config.toml
n_layer = 13
d_model = 448
n_experts = 32
experts_per_token = 4
d_expert = 224
d_shared_expert = 256
activation = "swiglu"
moe_layers = [1, 2, 3, 4, 5, 6, 7, 8, 9, 10, 11, 12]
router_score = "softmax"
normalize_top_k = true
routed_scale = 1.0
balance_loss = 0.00527
balance_bias = false
router_noise = 0.05
init_std_router = 0.0284
lr_router = 0.000707
vocab_size = 36430
norm = "rmsnorm"
norm_eps = 1e-05
tie_embeddings = false
optimizer = "soap_variant"
lr = 0.00241
beta1 = 0.95
beta2 = 0.95
batch_tokens = 131072
seq_len = 1024
train_tokens = 1209000000
steps = 9224
dataset = "wikipedia_en"
Below are experts of layer 10 (counted from 0) of a mixture-of-experts language model. Rows are named router (the router's row for the expert), gate (a neuron's input weights, with its number), up (a neuron's input weights, with its number) and show model dimensions 320-383. Each number is 128 + 32 x the weight over its row's rms, rounded and kept within 0 to 255. Numbers have three digits each.
After each expert's rows: "gets" lists some tokens that make up at least twice as much of what it gets as of all text; "mostly gets" lists some tokens that are sent to it at least half of the time. This comes from a sample of Wikipedia text that the model never trained on. Tokens count by the router's weight.

# expert 0
router:125114090220108168084141116107192140115047157089130138106149140123152131101077173153132119167110123094093130131131136163169140208125160148135154120143203156178078119084088116141098133113156130
gate1:151182086135147172151113202080162140195120122219056191158080149149159167178077200095128115189106138134111103170071139093063117119135092132086126177082147124156066177156126092132156117127156106
up1:122130075134142142134144124102137123098142111144181162123127172131126168133123167091131054140131108070167146183131162070131097127200116111080201124104131110138103159169109137098097119139104142
gate2:134119158120087135112149157136074061136118108110099150124142168087073183163128139112145128144146048134073233098141124184175104111129109091119199156112128124115173062178088159134101179097131123
up2:226142159160117137098152146125101109053142099102208119101089192092064142104179120082114127124084130159123113143156170163137130136149162155167114107141140124140150092156119187112077075129158125
gate3:133069148118100114145171162161159145121162141078162081105103145161146098110141117118096150090127090115114162186058135184126095140186127161105095145114168173117132097192118107169100160065088101
up3:077166143114136119104168090092183081123184145107132120185194175152196143093135115118149090060083061151113084110120105107151141111120143111133083009139160148063142084177101143066163132080157135
gate4:078138161110144138115079129095129117194100139111108139073196165101148099068098061086150107102133136092174159091122154122081152135100190135127106086177090128112153093136107146174062110175105141
up4:191192117110091105145148155101075148167167094174115128156139163069160141189146172086127120149141199113174113156144140096074154162108082084055156068135146140151120134142124155133150119146133118
gate5:213067047166122170171120124157157134055159144062185149103147132112129101147164166133119090093069144117125128138141113167096095119133080148108138114062096173112133166109136155126110082114149158
up5:092098192142157130099120148137125119144175079099098124105142121102116115097141136144143118122137095098164083115117159113120137073145077100146110109110175136093148107169124159099141163073101088
gate6:141095161135121083130104162073097098159112106135121159135160102112163118190128148132092102119154112124067101140147132150137123187141101126105109105144131137076127111149196132124084126099127164
up6:133130175152108096140141125078134116168103094132050176107155188149160126163137125103120171129111147081102098117117103153120104109073187098111148121122117090130104103099153124105079132116161146
gate7:121071143131095133098103098132106193148128194088089163163174132103087145145094093150117101114126125150176148121132161164140124107047104088150147139084103094155103105121124185145150139142137071
up7:123136067124128179197132082102074145090128102184078159092107098134166050077126134130122084068195169119084102127132121139130192156137121138111132187119106121092104138163077113154129112094165139
gets: " of", " and", " for", " in", " with", " made"
mostly gets: " made", " held", " used", " began", " won", " found"

# expert 25
router:148196159090123120164147103156176108158109152119136089168091128127174183142092125202103104112123164179113131152157066156146192094132124126120155121139135149160101199097142112150188041102120192
gate0:150164185129197133097112207114128109146165121105094109094133068073117134123093109145088146149138090143123165114142156095087113117110191097112122151092163123115124167147093083155107162139169081
up0:121171096156125137085151116172104150099113116089166176130124155100096149124157122103115116116142146094148106089116118181170113150088075106150146107130066119114128190114102137109113157184093100
gate1:127135188125120097103140134123166113148113174150162118097075156156132094105141138124134142144152164103157144044112184155127089174126120116077076164213126160168108068116098128126128125066159135
up1:164076156083088115161166106156139131096108117157121213136203159108139183107127153097161130131107093171080156142161110096095122135134159127141131075101117144119110186104098114083112137173104169
gate2:122125127154167120118085128138134171197099114146147134150102115030164128183160134141136077093130103191200132147142154018167154159158158126139133147183126094152155131170125147113094099087151150
up2:133134202176127094118137129152133166143171164145137153088104097101147113146132155144205150186115121175142164128140196090143129125068139109140132129039119221094155171116130089169105033145168086
gate3:154116160127130119167166109167120108144107133123098107137150113110060205060108100098082106155157169135114185133177117130128207142127144130088153130081135172110113130093156111111102120106147141
up3:162101137192172162025147077081134209166124081094160084153083134139139152173103172169169144064127086096123144154145140122164092120117126117117133123146086077105077104120130128126152092199137134
gate4:143088198169173138149139128121108196095102097164117196167132138126159095127145162126127139118125097105132149126116144167145119128135145079119188138156141105138114161100117124087155170120142110
up4:109135108093170105123143110151154094095165129083106143133158110158133115197112116122171103128104121165135103146128104122090168097067093134122101150108092158107165126151073162108118141104121113
gate5:125160132144073129142171140155112132135123132117080181134124110131122106141122135128145112177152179113138114164137114194132119128033131114139122160090065113142155184204145149104061132133097172
up5:115138162104084127131145066105111056131111172104062108155147109121141093088142105150119199106103090086139164124106144163125151126202043151087120213122194146109074127070144161105176123104137135
gate6:194101115104177127154136155178178087082181128134126088100112134122110118127145108108124087083128171058113054106165113139124102142113100110087172144154118223121107114071125155177111112117084077
up6:150151145054134142130102177131139151161156101102056113114178103134138112091133095146175095140184125113138156177096130165132140110171124177147084123162136139206139173179128125141115132152162139
gets: " of", " in", " by", "V", "R", " V"
mostly gets: " V", "C", "V", "P", "R", "H"

# expert 26
router:135113086079132150115128147135138125114080114140124149120138119137162152119097111187147131084138126100126083102131110134090135164139157136097090132138113200112160131130071117163150155057127145
gate1:132160148146115154064138157135138111137147104131140115166150126067135126131210144143121076149132177151132132137143144078187123103127116116128110137184099159156134121113156124141113076085133108
up1:174119130081170128101130131102080087115096099152153120145083158085141115154055133103110154127128153106096079120164120064097137117113150110115146186121140147095169120111109146203111098140137076
gate2:134129036109126168097079180177163162069169082125120119128158061083220198101133132100128046088129137134115142090154111141103145127093116086174089077128135108157133092143195131099147112134084135
up2:178117113158131174156144126161183222134172063116168072148084117095160119160127142185140126082156139133091070146096146154112136190043112139128184093182069139146149152168207184074145121127147136
gate3:138120068113079129072146163194143148142116183139131129074178125112096116098115165151123126147060100129125113087163127128166139172118123130146088107156107142198110080179148118131105148133008133
up3:147047126130106113112151122065143158123162175105195092121083094114182184140110145171083143110170154132112122158150143081110130162115099123044110149115160111113137097120169051177111122120095132
gate4:118171178169095120172174161056082133125171102126123121114113105150135163191125134102135109209131134070100110127075166147098130120139093121131124169061139138076174162139147096131200137154143071
up4:124148134153116177160158093119096119131111160126124167095096169104204163197179133102095096121156164120109151103041105094154157175110169110120090168157146096106116191100117186142130077147170124
gate5:140122186085075144131079131077107180137123118116137142124157200140138173132127109136189153146067114128116135060056090125104100178120090129086076183110146131078140179161100105124097085157168115
up5:097117130122147124108086112080119113136086091137037061118171132107128189121130121154134168161108146133137093113121122160111163122119129112098133131088148125220127140171162108101052092120139146
gate6:048161104113136088085120147174152184191120126145130149139106120153130083093115119148092130108135114127125093124069145105106111109118137217050097084097115122102054120145127184126117077097096152
up6:161152183148079137080171101144102095142143052206083129120086131010125160139113103101108121118144142113135100120144141193104095133158120112187111130152122139149148089143074104168091103174168160
gate7:133075142066151111116101169137080113085223112171096146165143141091093192085088107107159150098068169157125103114110142185099131111114145114133098146127102154148103160173132135112139082104115128
up7:128138160101150151105119095100139110159082152101128082114134069088100118107154145132173116117005132194143111105086149129151147084113188167135077096150195118150097075126071087143115077151056125
gets: " of", " as", " in", " on", " to", " for"
mostly gets: " as", " after", " when", " during", " became", " because"

# expert 18
router:095132107187165189137142096094119127112174109126105161124100162080141158178129095174135113115152075162207098162176070074186084153151104101111130157157084102079088168103027139118143152083094073
gate1:079119162167118099128143107094182150114141131124193158144117146125047162134123159113087158085141115138060120125126122122123055099136131154143152121102039098155143108082117147118086128077125157
up1:147137124092150150134114115151096091138150124126083138127100058167173112103077103102153111097169210108179161170114107103170106128137164124164093118156160118115115117182186113080176179174076155
gate2:127114110096135141149161139083115095127166123102094136085107153116114157167124082142162132110095160132150156139137131154103123114113137099110145177124084051099192123085106109137144110129072125
up2:152140126156173124170159094159164121133113094123187128072187179084103111162108179060111162158195067119106194152093165057117074131153098074106078125082151176125165109153095146105123118127162128
gate3:120119140130171131170085114129141149071119071160157164103147045134152160156075134160167109186131088163148120126137133204171167157141129132094124132124153120167122130119102147181200113173137134
up3:134095106111200110156090125137165129113140058158155137127145065159155166147094136156145170179075103156171130105115136196150149119120115115126110136125155128214099110119113153140129127200118119
gate4:101086197089091104128107108163125063085121142173101170116105110116117107179166101080154140134102127190105095124112187068121118150140154094129152144134150177164117128136106130162146136063119055
up4:217207186111125110112138103104120130100147086129142081146094149167164139162126146103110082108146159081129091107095196137122119064093097096148120146117170094123076151131118178171130113166113148
gate5:144161122137062123146117149095111152144142099149113109182109107156120136117134210179132068149103131135115102145153156211134187126114106129108109115178130146116122121143061129134128077163127145
up5:184126130140114094123084192078137176071145079108127136102170171114092148127130087173127124146160136182091178159161170147068115082115133136141047129100143105096164095125155069159131103122160094
gate6:111124109137123130120115187081087113162054123108099140146114110152065163137091112163113141114128153088122135174105134124136097140121105099101125219115117160055126087143158213141091158126161077
up6:180156145140113070142167102157066152124219094120158122161094130028140114122158141107171167173162067140103139107105127102113145084105142097182161089122140108160153157103142114112120127094132111
gate7:122108154160141056113159126137114129160170177089141140096133146143126106103120075143178092108097126115159141176162118073167168121110149135153110122089169121210100106085160063159148132095101130
up7:116103109115180089136125153095126133170102127123146102094112111120121100179107190139118169140134115160112134074124106184137104113125155172154114156157134160142070113154164121072173157118113116
gets: " in", " ", " 0", " In", " 1", "it"
mostly gets: " during", "In", " ", "it", " Win", " T"

# expert 6
router:175139126129166112118173178102147157140101156091169101151119181189119076114080147159174123096156102151097089123129104100115120141146142145139116120145123142121117089113039127128112196072096116
gate0:172147121113132121185187150121147103105114138152106127112083178131076108189169081135139107086145120080107103127136172184156132129123219135113116083101147065119115124086089142111094121101133158
up0:139144131166129147127161137103134130093123141133108152127163124163073113205125093145137121134132176146112135097148111169174143097170182067118114118084157105063169184168134121129102176089181156
gate1:110144092110174152219169064147167132144131112136098165116063164152125135163129150133125108141095103120168178120164074097146176071178094015113101115125097110112109204158165194180123165082102110
up1:161141128133198118153119170130188097105148147140062116141118106125114102118106147099116086140153100110117123124153118102111188143142119165133206111157106123125094177140133091118139098115126100
gate2:165119127175151108133096181114126074158115083062136163141172132110094144211104143107113145174126113139165077151053155105180172107149169160114173143194146118124148152147070047133131113178152139
up2:164116138139074143116109124133075148128117149123130207151159188096119148149125132100173125144096228167197133109129116076116108109185091158126163137191141142056157122164124117152088127141124106
gate3:103098143133161154133094128140135096080098146149116117140117147143165130118113148138144143121125122157126128105103146057139100170142137159109125180069172084039153159093128103158135197134148135
up3:100104129132126144124122104114143163114170117099131097112133137101124115093126166143200138112096120161144137134142126099142120089120090169125191123094123140109149112162106075160166183156098123
gate4:145195183132110087136138185108134120168093116117112129153127165109122095082113143180086117179142162168117144120136119115133125154115120081136095128104073057126156094164162154124067077120090144
up4:189178150064080126088142132152120110110062122121126111146138166107166099098137164155138136121192158170123150131159147106152141080131087122109126125181088128106086137100164157082151123107176106
gate5:156124109092097132082102149141082188124142136070077163064155110109159098136114108133138078142156128147138172132138169079123055245131080119139122075174159146110116143114131116109194162181176133
up5:110148148113181101126200169171114157172146146074077135159136143165126183094127148110166075156160147148163108118155120145223175109146066111094152134110184150162113135089149080155093047182131166
gate6:166090155080118164150159152111147115119127169106075095157187135146146151074167196135103101096117111080139183168118141088169097155098094145132136158132124101135151136097118141134092124219135162
up6:118156087112151158148122186148079097144099099114179177153131123135154161124180092116155059072118161133174081141120095117137096074068106141141165150130069104097097083131135132096149069204182149
gets: " and", " was", " for", " of", " to", " with"
mostly gets: " season.", " scored", " for", " vs.", " was", " loan"

# expert 1
router:152113128243117132075103092124145145089089051115135092119168151182115114084094192121122154166122175154161151176141176189156157132174136139123159131124129033151130121093099114075145159153113141
gate0:077090134137154077132142115088121099130092124115161207065133088085131149120050115139168156164107124150157156054122146087196142160113115145122093110147090132149178161123094154122089150168179090
up0:152124162090086122137138143084138136130090180122079104158132131115155117131142139146022129149118158125064111175154085120074112110104198128109099167081093126085099099125165095172179033089101182
gate1:110091090115166107155121129116079104131126106163152149137110135138117114107113178116118114123151139156195125161143187086141154095097179105122083114162035069131233106176160060128121147129140127
up1:070103111133148136096146139146158066190089094131116127168140099106136146135146082116091092165110112112119123108128097141085089112113095110136127152153098126162125078129152151131149057127138114
gate2:167164156134097138149157093117079160086127152149148155138073178099077107145194092172151125122154120088112128149146121184173098085131126132096135115162073068131098112056126095149076169085092180
up2:104141102147181104132155138121102174133148151139126132140129147169101112130149153138111113084132134127097113107086108162178128134132132137158145139155093127165139093110052155137102140195148116
gate3:138152154134084101123165110083146121051130092110106140067228115134087129126089151156140070174115130129198133159136091172141151130131193132115104086138158053109078150158150079136113150156092113
up3:172124132114147132058159121116142179106138106106053097139146137115089131113138106162097134107147135103197075126109111130192101126089118134152126117087115082143127125137177111075108118148123152
gate4:163109118095079140129194130123115117130096089085127105164131105151122083145070176190142118163124098141134153160108130155083133161147190090154160138123136120092159117165143100180208198109151118
up4:105158152162105185072097131091146108111145123090127091174133134188151086145128092135096134140117175102106153148107100122115051094141053125137118179112141122139059121138089194130083157126095124
gate5:073107113143144125126124040108114087137127156125221103090111135135091162089134157115172134198120126141132129125179142159073184129162110118086002132112058156121111091132082091150124151188119127
up5:110131147145109158173123118141118161125194129127116132063135086135086114142171145094096077145170080169136099158090097125124162125142206160116194123047189173091083098085087091174149175104182070
gate6:131129184120089158093132090118109094142108118143120097148084106123107105147156172122084121160125167125141124163149073097097104143125147123106115125169151155124110087188125140101156127067156053
up6:123132098103104093130113155111114174096151181074163128098111120129103152106115154134143130116088109137123172161107117137162187169138168177149191139081172149083076180079105127121124120171102138
gets: " a", " first", " an", " two", " one", " three"
mostly gets: " three", " four", " two", " several", " one", " many"

# expert 9
router:127123147094161127189088124130094106084124119098112141117193070104062153133156106127052182117070123135100051132125188136153116147143144095111141165102155146109123133143163167139069164080106180
gate1:169198127129171186156090144160116099079119108116100075126105085060135161076126085100159114117141147177184149133144193105147082097111164112170155099136126129130112123129157129147135113111102159
up1:137178126091153157140119163137105092101164043131097105158162098039169117112162118106189179093152114086117160070105162197105084060123138092109103095181111121164125144084138151131071151121117167
gate2:164109108120123115147107144133118160112115153133113086093096136106159081127107147103136146141122127132106142102130153116104123143182159196113250163150159118120112113109097151116147123138146067
up2:098070123127128177098122053157103193134117135143088108134132100111180119154114126093142141104177127144113152152121144146107155129185146164143199118058167144156118152131100105163149175124181084
gate3:120110159121121108095134130118197111127080112135122163102175094158094085118084138161142185093168101090074162105139132093123112157078101134127124150101110162154200145196191122103122174100153164
up3:142111159141108026102144088135134166132126097198114183096143076144197094149104142160138114109161073054109122130111179115078180140135099119108124109077086147073144130150140116110146182143103164
gate4:078120080092145160113124065136149123083163079165163132134158130127085068064077142135127146135095143119117139129176134146123154130141169118121116152123113191201154196231084152132181105108181124
up4:166146109083131105149116057174094118096216151144136119139102148134089144117092168144110104119148095113135084123108140161121149176150192121081139123106192097150144137168130154218162116119177148
gate5:142070133081163095135132144090061108069155167123116170048120157103117150152080115180131174128147132166139155120143142104133162171112151142135098112116205124098125165108119188106087121134136118
up5:126133041142118114132143088155069122130087117129117142132089152074141109132155086095133167154164180135158168090133135144150042128153102138093167124124119156145145160113106122137135151145138094
gate6:144147190163075110117220078136129107121080168146177123125115176072114130114095137127147119086106138128151147131172128096141133095150166131122098155185154138089106108113194151177116191184136158
up6:139070111145104103114125123106141139159096105183094089122158175021128122093072164097163064124127104172146093125214103104174108091168114126134084138150122129071106161163087119176078124137063057
gate7:137114126139174084163101092167094094082149103083119196140110149101083137126159087100157150122129163198139170091104148102094124170130085101138164115159162126197097129146107175160095108087052125
up7:090116107127077163105147158130137099070153160069134122147149134146121124123129106090151165095166078126140119135113137093145105050073077190176064185190147111068076143111142114086106052104155110
gets: "\n", " |", ".", " =", "==", " =="
mostly gets: " ==", " ===", " also==", " His", "Personal", "|---|---|---|---|"

# expert 22
router:142110143080084133178121153127219100093123167116154125111153151081156135146136140164099115116182164071167135115085058126125083114115114123151177066089122150096120133142110086176116070169091186
gate0:165089149163091126138128076143146090140125096132190172123155091104148152112103135074127097052141164192116124114173129088089125091175085141100156210107122142145123125140156120136146120102110082
up0:146047145138157159140140089115158130108132109095184085078082100120191082126154125098097155142148154133137136109162129149109161113164169123122140193103183126155199091131185132124121123072158099
gate1:060158133147143160102133159104174187193115146141168151161110146167145157164106142072118116173113134091104103147186132096159163081135179162114126200134095154064134196090108135150133111199156116
up1:096199073162130132141129062123171137097126116141159156165148154135099095116098144140101062112135190130103118125152056088170114107027157127116173071100168096107132110114152144170160163135138182
gate2:117136142136171129093078106165112141167097145179160122131123124075090131116079154092107141128095187143113160136187149115156119122124157146153094110145126148155125149102090109165093122078105091
up2:166064196157094146072132129115126143133177135133121145133100091198132197118163053105177148122147172146103109130097156127092106063180142117095154143126159114125120123094145132095186068140100122
gate3:106164129102157121137114136140132122149139155114124147135126146080181128146169160093153120140095108096150021131096171133165139147166118134147118113125083127158162128033129110142122095144155098
up3:093164116124055175152149087138107126092158148192127115169102157120163138118133139117101117154121088101126146107174168168144147167130104143109139138126139173140154136161109152137118189158160101
gate4:139120153131116176122156094132148114129120171081101079103161122125134140136153219124164149148174126108137058170089188146052179119095141092160124123135129098095183156121163103141115092101097154
up4:140102085151103106103130094163135116126101181139124172092153109116139140072112123166150075146142033165116165124141139091127150124071101140142112144105165152164053161136086149113145121133153065
gate5:104184150150088191180046165167164185105071126086099163188029114097192112169054148135138166136116145078138096127124140172130080148150190181120104096122100144052211185173127111071136171085145132
up5:154146101147169179129077148180174200119112098107127135117126189157147152160151154156170120118128135125133153087131139138145174114148133084161151145175122174136171082177100116089137115078146138
gate6:142119105126114130096177098111043132064089150135182085105138134117170126135156202131147122171166174128089186109164160075107134187109144137082126123151122093197081101071057106032094134121077160
up6:122107116144109138158146101141164144123152164149170148145128151101143139094120149194135157111140190160117104120150082117117125155159128194133097045171082131116124100149096068084093067133086190
gets: "-", " N", " L", " S", " R", " B"
mostly gets: " N", " n", "On", " Al", " O", " (1"

# expert 31
router:060190163132105101165092143143124173077135094145116151141087106117067194173173186111122170134121125111109143156142112125142152085082158074121066161157162155118114097136210155162167121112143113
gate0:153153124167124150158153139094141064166060153196171106062114103135072173119090056080110098098163101109120179099106104149136132126112180103133088130158123127172173097176131081121154200148086100
up0:112158193130099157137166158120086129145186151177080130110181152114116139105128118130117124167101175166181116107160154117130055124142135159094182163108128092152102154136091178156120091174084154
gate1:112141086121107211129089150114126190130105119151134121186108093088139170102127187160115176108065151121075212119158186139116117170147114141102131094124121073195139059160114118092155166216074143
up1:181132176119192169153178139153106144124121118149157186155154144137135118123145127076149109075143159122144048110158086157136149113166090113172133184159162159178162081154061116120089126080163113
gate2:121182090072115151125083132153216131149104084134093126134150149097122103164129103120123112128091129112144132116137111104145101085087123150121119085111112114093084118133089135108201103102172141
up2:076150078113089160086072129080165075144123058123116167138080159152111135139163119117129148179141154115130162083143117160123114174136128054158149187148085168100089095166071151157091147138100159
gate3:158124171146115132124147125111079099121144139163139058114157103115115102128095148112112127130130099072206116130152198108171148132149153113093218149186161142071109094167129174107141135130082103
up3:132143121152141181107130126129124080145079117101109141077128146181128118143172147097146117189129172112109131133116099165104096143132146095128139177083154179173128089175129171078067117108174093
gate4:131134182078112073085090179126107144081141176072129163102123161147123169130098142195204105209115148112136124167166144112157111116105124148123140124111137113140125185090185084124159160136151075
up4:083156125098157108121128177133125128065112128123107133139100131141113066117087157125156109162086148074098172083131166134090094138109142079106118132081123159121135189150179160154069133148193096
gate5:170148134076077116136071173097113106147107164104119090111101168119185128109083088123084104122105151167165167102084184123124157129118145103109123131137190125072138146135141131130173149133191184
up5:123152124113093136170165151180145171128112108154161152166108132164117144127155103089219116127082084160129107119115120172068136121152093124171085112105091186151123171096118114152106152111087130
gate6:121089125137172125070093151113157138171105113183074151176150179136174137122073123156130162174171137127087200177204185160137151141087147121076171133138139056106112092132123143129098110079122124
up6:203142157135115100095127199105082158133101128155093073127088121076132103127179091145143102107142209153151060104152151096137112076163164116112144118139109088136144095092110058109084077135165151
gets: "\n", "|", " 0", "(", "_", " —;"
mostly gets: "_", "_{", "{", "^{", " H;", " \\"

# expert 15
router:086167166052109174157137142144140117188124047148098140136121104145138140139140119162138121167121152178180112150066115113100064098088144118134091131113116174133086146152114120168105106112145093
gate1:114185132097183146112072138148155063149186149138119156122122115150126174103144161118157113093152128154098140121125104089146134136058213104105132150177119134161106059097109146137109118144121113
up1:069111110141064114099148139139134134121096101104141122119096059083134110117144150122133132192154086126147115123102148087125123149150111100138140102146083108156080109124110114152130128094104116
gate2:151167171159106113185092128169139141152111107083124123125163163127132167091087144125149120147136110162084168123178126120136152113180146163112116178092124122117127140085127124130105103136173074
up2:105105085097142141165058119083130149119120142127073093109096116146162082125118126087167104131164110106128143145136126110089176143116188072101093052174180114128103120113110115097110115108054149
gate3:072152133137129207121144177126152115117078112154138158135126156132124106117111136150134117177183109091129127126127134161104094082114118144115142119083163150095207164061138059095133130136179153
up3:142133127166119150086163191111154090111109146135127129106070122093149097160112113092097109108167214128077085186161112142147115139080140091094125129119179153166172170112169138136138127121190100
gate4:134155094149080129184084169122131104139104072185099081138126139101192123096129103120097115155117146129119186130114114106050172166079082118114087073149172161131138098085076092169121109137094134
up4:136111116162184200133103084120174149185130101125130149066131105126133099165045116110076078140111148114160123078089188148164178125103069099099142139129132122115141102112111138156143176118176160
gate5:158134165112151055135098099138114130112082135185177124137152088133156098103131138132105078133112121076118159135120125069109171152111100165113105057189085166141138112090047148152121145098156101
up5:124127080141127182128097143126140081145161089089097125073085130042163195144148126117155181118136186125163105105119109137162106172136139066135107196128131147147143093087182098159117147085089175
gate6:100106080156126143098110135113145095138107103116104131154099081154073091112127100111107120167167082112139122153100149162149153073127130105125116131184158163163177129204106094180118181082121115
up6:181117195111171137164143184108128129119122155040065153088172189173121155158118139121135129115118104118110108180121094094165116106166149117099108083057163069137046171150153133104145116155054156
gate7:119165140139145125168143139109057167186090123132131166142114155093125155185101152175075167142163157113124110110166111132142121154191151103127131134143067113188094150172100145160052093086092180
up7:131040123116074129118136191144162144104119125124122123210143098109135122136127091129151101108137093137115083097099159159130116140140065125124110099152162087103165124189188105137158090133236142
gets: "\n", " Air", " sub", " air", " par", " ex"
mostly gets: " Ex", " re", " un", " Pre", " par", " sub"

# expert 13
router:126135111034150096135168173074120132129176142163127105067136108153135109173144123032120137143217151136108166093116100180131128137124124159133122132137140105175175064142175118146150138153152070
gate0:145184149114110106107141068134132176134112134112118164169143115091141175108117130104137137152130153107153176156136127165144147082120187132192164101114124044135155178152136158142143066185099129
up0:133092158121098146176133171180181180131154144144099121089129123125110140081127155149178136136093106075158103154108166076133151182138105144081233073087140135126132129158165136127126167141061089
gate1:128191122125100188175096113115160090231126174149154138155109127120138169132092159183168175115151124143141160115131106143131167115125171120092074184120185125229112182120124152084119090167083122
up1:127129107100154150117127135160081120149172112178148110171110106131149131162212117150131153103122155053168153081174114139134174181118137101117129141088188110188086162125151138141113047104108140
gate2:163116168125133173114058148125123129103113080157121135135114176182156199071126168127134126093168157149180142144185082077131130104126151098135097143102094118114114162099132126121172085123117058
up2:155167153167123115125104093116137148132127103097166143128182162131100112140101115117153146117115089150163124173127136120125096115091129108126147090165182132103128062121096155135113159127091167
gate3:126158128127161053128110141116201165081183093095138094162143151110085153108127127125171149195159108139089102141086100128091159115070164120133111104110082168152147122105032139151122168097147117
up3:106124142103118160109130164145123153121194148072092133151087072118168106102115159114142088125130147140074155215044147114132114136092130141149138153134133146108144176134122118143111162145162110
gate4:151172137130167102199063116156138122183125117102131086136153092116053145115123160155175158105139114132083088123099060137126123089139100133136123180104153112087089133192199182098094079100107099
up4:142121151165144116179090123147106160175105066153142118140113103151123098175120083096112160125090134114108210152170071153126156137122084128139120148160105154132138166121120088178162185151107143
gate5:130152170117064115132092196121151145109125161108168160099106134144152094202092136119139107134163147155140066194101109110145212157101146152115079093155096120176155127130151127129157129097060147
up5:178138171141189086122137172172131094173137125143156101107145087110061106083132149153161126158140143166050158153091165114101114164101131096134063109086218088175147116161150172082098132130079136
gate6:146015113170175138107163159158164113102100107146084096123150120069144112134108111147187113121107139162097132098162083097144161117122160089116150168107104076124090117141089086125140128096184094
up6:105205164127124130189167100164105152120164120093121187127133094159075095110180132117145095101127131158143092124199098100169117171079140105131143111148181100163090124107149118139089038118085133
gets: " |", "m", "s", "an", "z", "en"
mostly gets: "berg", "kin", "ham", "ić", " Buchanan", " Smith"

# expert 16
router:120097095166113150095176091124114116171127080159133086145161094090107161124159175058133124135178199115187168154159133172152152103144172138142144140133090049166097149137100127074119130172086170
gate0:151188197101089085128158094145135147089111153148106071110209152080102105138144127092098133151090156132119116102151065094117105123148112188130081123177110148158135117155165125123055149146120137
up0:117121102090114146148086152092058198129058132131057109128137126148164102151075101111155116197152140154122138135138119114134131125148137128091156205078146139109134158163139086141116148168140085
gate1:128139097106145133145113093112148218160160094136124165129080175131067125085132142143199104104144106134134097136156218147090141182184133138139111071139137117117119138076133188116098117082117181
up1:140126140111073149167156091144140104137072121178151094164119090123193190111110113106081169161103127120118138154174127135074098087128116134127090107112124115161154124124155121108085195090081115
gate2:122135153111120112079075168110142117138121122140106139164132119056173142102103164113100137114098180162143132160143134090100143152139164081117132194177112161156135092188110091156125146139126159
up2:159092132107138127105124105155203167091136091126121107097125133145149147091088089146069148159185090150147102136111167166101055148144100117146128105105108131100090097044134146109122132141133181
gate3:116145165150111082074110102177117206073120149154108140171120093081105148122098166145073178143120113129162118138087102113147152075172120101092133152167183109128120118142129190122182147165143099
up3:105136104117117106140131116154064162131156093178091113132131145141089114159121125163092156146113129125120173145160146144147123190177155115169184077083099097123179130125091138092133123122142134
gate4:151175120115155102114097148068185108146123145133165125107119158100158178087127097106149051100151167150098086127139160118085081138183094109099139119098129137129091133148147156148097125059171140
up4:073081132153132140145098133079178116115095090137156128147198167152116144067129088143134095151148189163132091182138133171102104137139067087111102091112103054113131129177102144144085134082152146
gate5:176178084130115100114114081133125178117115100104174064153115106157140203123155144137148126110145150091188154138118121170131122105085092145132083223151119147102113121113078203135137005172118149
up5:141173170096090065180083101173099110145140139121159090139116157118152159126170203089141131097180118108108091119084072111134130117078073132131118119124121169129119107136089130121126076099119110
gate6:120075130127126213117113128155117133121128149088075147171078179174157099155101107134063129142159109098124106175131162134131153115163177118120136099158118049173134140061150110096135255208096099
up6:087142178105130107096051128080114128152116124129189202129145121042117152129168127142072121080124162152129140105139121126114147086125128128169141141088123117148090119157093158161164126135158101
gets: " the", " in", " The", " his", " he", " March"
mostly gets: " (born", " (18", " February", " July", " (age", "–19"